python train.py --num_hidden_layers=13 --hidden_size=160 --n_experts=192 --experts_per_token=4 --d_expert=32 --d_shared_expert=0 --hidden_act="swiglu" --moe_layers=[0, 1, 2, 3, 4, 5, 6, 7, 8, 9, 10, 11, 12] --router_score="softmax" --normalize_top_k=true --routed_scale=2.5 --balance_loss=0.00215 --balance_bias=false --router_logit_norm=1.0 --init_std_router=0.0127 --lr_router=0.000708 --num_attention_heads=5 --num_key_value_heads=1 --head_dim=32 --vocab_size=4096 --norm="rmsnorm" --norm_place="pre" --norm_eps=1e-06 --positions="rope" --rope_theta=2340.0 --rope_fraction=1.0 --qk_norm=false --attn_scale=0.177 --tie_word_embeddings=false --parallel_block=false --init="uniform" --init_std_qkv=0.0384 --init_std_o=0.00754 --init_std_up=0.0384 --init_std_down=0.00688 --optimizer="adamw" --learning_rate=0.00209 --beta1=0.95 --beta2=0.95 --weight_decay=0.09 --lr_head=0.0134 --max_grad_norm=1.0 --warmup_steps=249 --schedule="wsd" --decay_fraction=0.612 --decay_shape="linear" --final_lr_fraction=0.05 --batch_tokens=131072 --max_seq_len=1024 --doc_mask=true --train_tokens=767900000 --max_steps=5859 --dataset="wikipedia_en"
Below are experts of layer 7 (counted from 0) of a mixture-of-experts language model. Rows are named router (the router's row for the expert), gate (a neuron's input weights, with its number), up (a neuron's input weights, with its number) and show model dimensions 0-159. Each number is 200 + 20 x the weight over its row's rms, rounded and kept within 0 to 999.
Before each expert's rows: "mostly gets" lists some tokens that are sent to it at least half of the time. This comes from a sample of Wikipedia text that the model never trained on.

# expert 7
mostly gets: " Best", " Great", " Year", " British", " of", " Album"
router,191,208,177,200,168,190,183,218,188,162,203,185,189,182,186,252,187,249,197,208,214,224,184,175,229,197,193,221,189,207,238,221,179,185,180,216,162,216,207,215,198,180,182,197,211,186,199,191,204,199,190,208,197,208,193,234,169,225,214,186,202,215,179,192,169,167,163,183,192,181,212,162,201,171,222,200,203,223,197,197,195,182,212,206,194,171,202,175,195,214,216,231,199,208,153,170,202,201,227,228,217,189,155,208,215,194,178,233,216,152,245,210,183,192,187,224,178,193,177,210,229,183,215,170,170,204,212,204,156,226,202,213,209,213,182,181,214,225,204,220,214,197,192,211,203,197,191,214,181,201,175,179,189,214,201,211,160,178,201,216
gate0,191,237,183,216,198,193,219,208,178,161,240,209,205,209,205,210,202,215,180,229,186,177,209,200,180,190,185,188,192,170,242,196,218,170,227,217,220,226,165,181,218,206,196,185,208,201,189,197,190,193,207,175,211,186,169,183,230,231,206,201,205,208,219,218,186,189,194,189,181,191,174,208,205,207,184,172,202,216,192,164,174,202,192,186,202,185,212,184,218,201,205,224,195,181,200,232,223,204,198,218,219,208,194,179,192,175,188,212,207,172,223,198,200,191,190,159,193,203,212,202,224,221,217,220,236,225,213,177,225,236,207,205,231,165,188,191,185,166,203,215,209,248,204,140,201,178,211,169,153,196,217,230,211,204,195,226,172,228,243,229
up0,152,211,174,208,205,209,241,207,189,178,196,195,217,191,232,208,188,227,192,253,203,175,210,186,178,189,178,181,206,170,233,184,225,180,205,198,200,208,181,159,190,206,179,204,231,187,177,208,195,197,205,198,218,177,164,191,211,239,211,219,200,196,225,225,183,220,184,183,161,210,178,187,167,198,191,172,219,196,199,192,192,202,197,199,184,165,228,226,221,222,196,234,189,182,193,204,215,201,173,231,213,223,172,182,210,185,195,205,211,188,200,224,179,200,212,181,203,177,211,210,223,228,210,217,189,217,176,185,185,264,199,199,194,178,199,175,193,187,184,212,179,258,215,184,205,172,192,169,190,207,196,199,199,234,195,187,178,226,234,204
gate1,174,223,202,183,246,222,206,184,223,201,173,216,199,198,210,207,170,183,225,191,197,195,216,215,195,172,237,206,219,213,158,178,176,220,199,202,195,199,198,197,193,180,201,184,184,187,217,203,217,180,183,182,197,177,228,180,207,181,183,215,216,185,199,213,201,182,229,196,241,205,210,181,176,192,196,176,214,207,200,228,167,191,216,196,166,208,207,185,174,209,199,219,229,186,204,202,221,165,224,246,207,203,185,158,221,218,200,171,171,198,210,206,212,245,185,202,186,208,140,146,198,202,191,233,206,145,190,202,212,200,217,187,150,164,187,184,193,171,215,211,205,212,177,196,229,203,198,196,205,207,213,223,227,208,216,220,185,201,203,201
up1,181,199,157,186,227,220,181,200,224,179,230,184,215,207,230,238,160,189,177,194,204,222,222,225,187,176,196,219,224,188,194,175,178,207,208,206,183,182,221,175,193,188,193,214,172,186,241,210,205,190,204,182,188,205,204,200,202,213,210,199,206,178,209,238,173,184,190,183,224,214,209,176,197,209,187,197,215,184,184,240,176,195,152,208,178,181,219,172,147,166,198,201,221,177,204,215,187,169,183,213,205,203,187,194,194,246,184,181,192,213,185,214,175,230,159,211,184,176,165,213,199,237,179,188,196,178,200,204,197,163,211,197,189,184,184,180,196,182,211,199,210,233,187,190,254,218,187,173,210,233,180,190,210,180,196,197,211,210,196,172
gate2,212,214,194,199,168,205,194,216,231,207,208,220,205,216,192,207,227,227,236,193,175,197,253,217,202,184,244,227,185,176,196,169,182,205,224,194,206,184,185,195,184,192,206,180,200,182,180,173,186,186,201,180,222,195,158,200,193,194,171,214,236,194,195,243,142,215,217,199,205,189,188,193,222,224,168,228,183,209,178,192,189,177,168,183,231,207,222,220,195,172,211,177,204,186,185,232,212,200,209,181,202,203,189,162,200,191,187,176,171,214,210,188,193,211,182,215,204,223,238,207,187,194,191,188,211,219,169,187,185,225,246,202,178,215,171,182,214,196,195,181,181,194,175,172,214,207,203,199,202,207,143,207,207,219,236,206,184,180,183,224
up2,204,189,187,187,227,192,187,182,176,201,178,204,210,185,208,169,205,181,139,221,215,195,162,190,200,199,203,171,216,184,188,191,200,199,173,202,190,208,247,229,189,210,204,190,204,192,220,213,188,189,200,252,191,214,240,173,171,170,167,174,190,223,215,187,269,183,221,209,210,202,223,189,242,196,208,216,210,197,204,176,188,194,235,193,180,197,193,179,172,206,183,210,202,199,216,194,202,168,236,190,166,194,241,240,186,224,217,237,190,188,188,198,205,188,201,214,215,232,226,199,189,191,172,212,201,187,201,198,231,185,196,195,208,191,217,228,191,193,215,240,198,207,192,214,183,198,185,206,201,218,245,209,207,196,172,213,218,220,218,171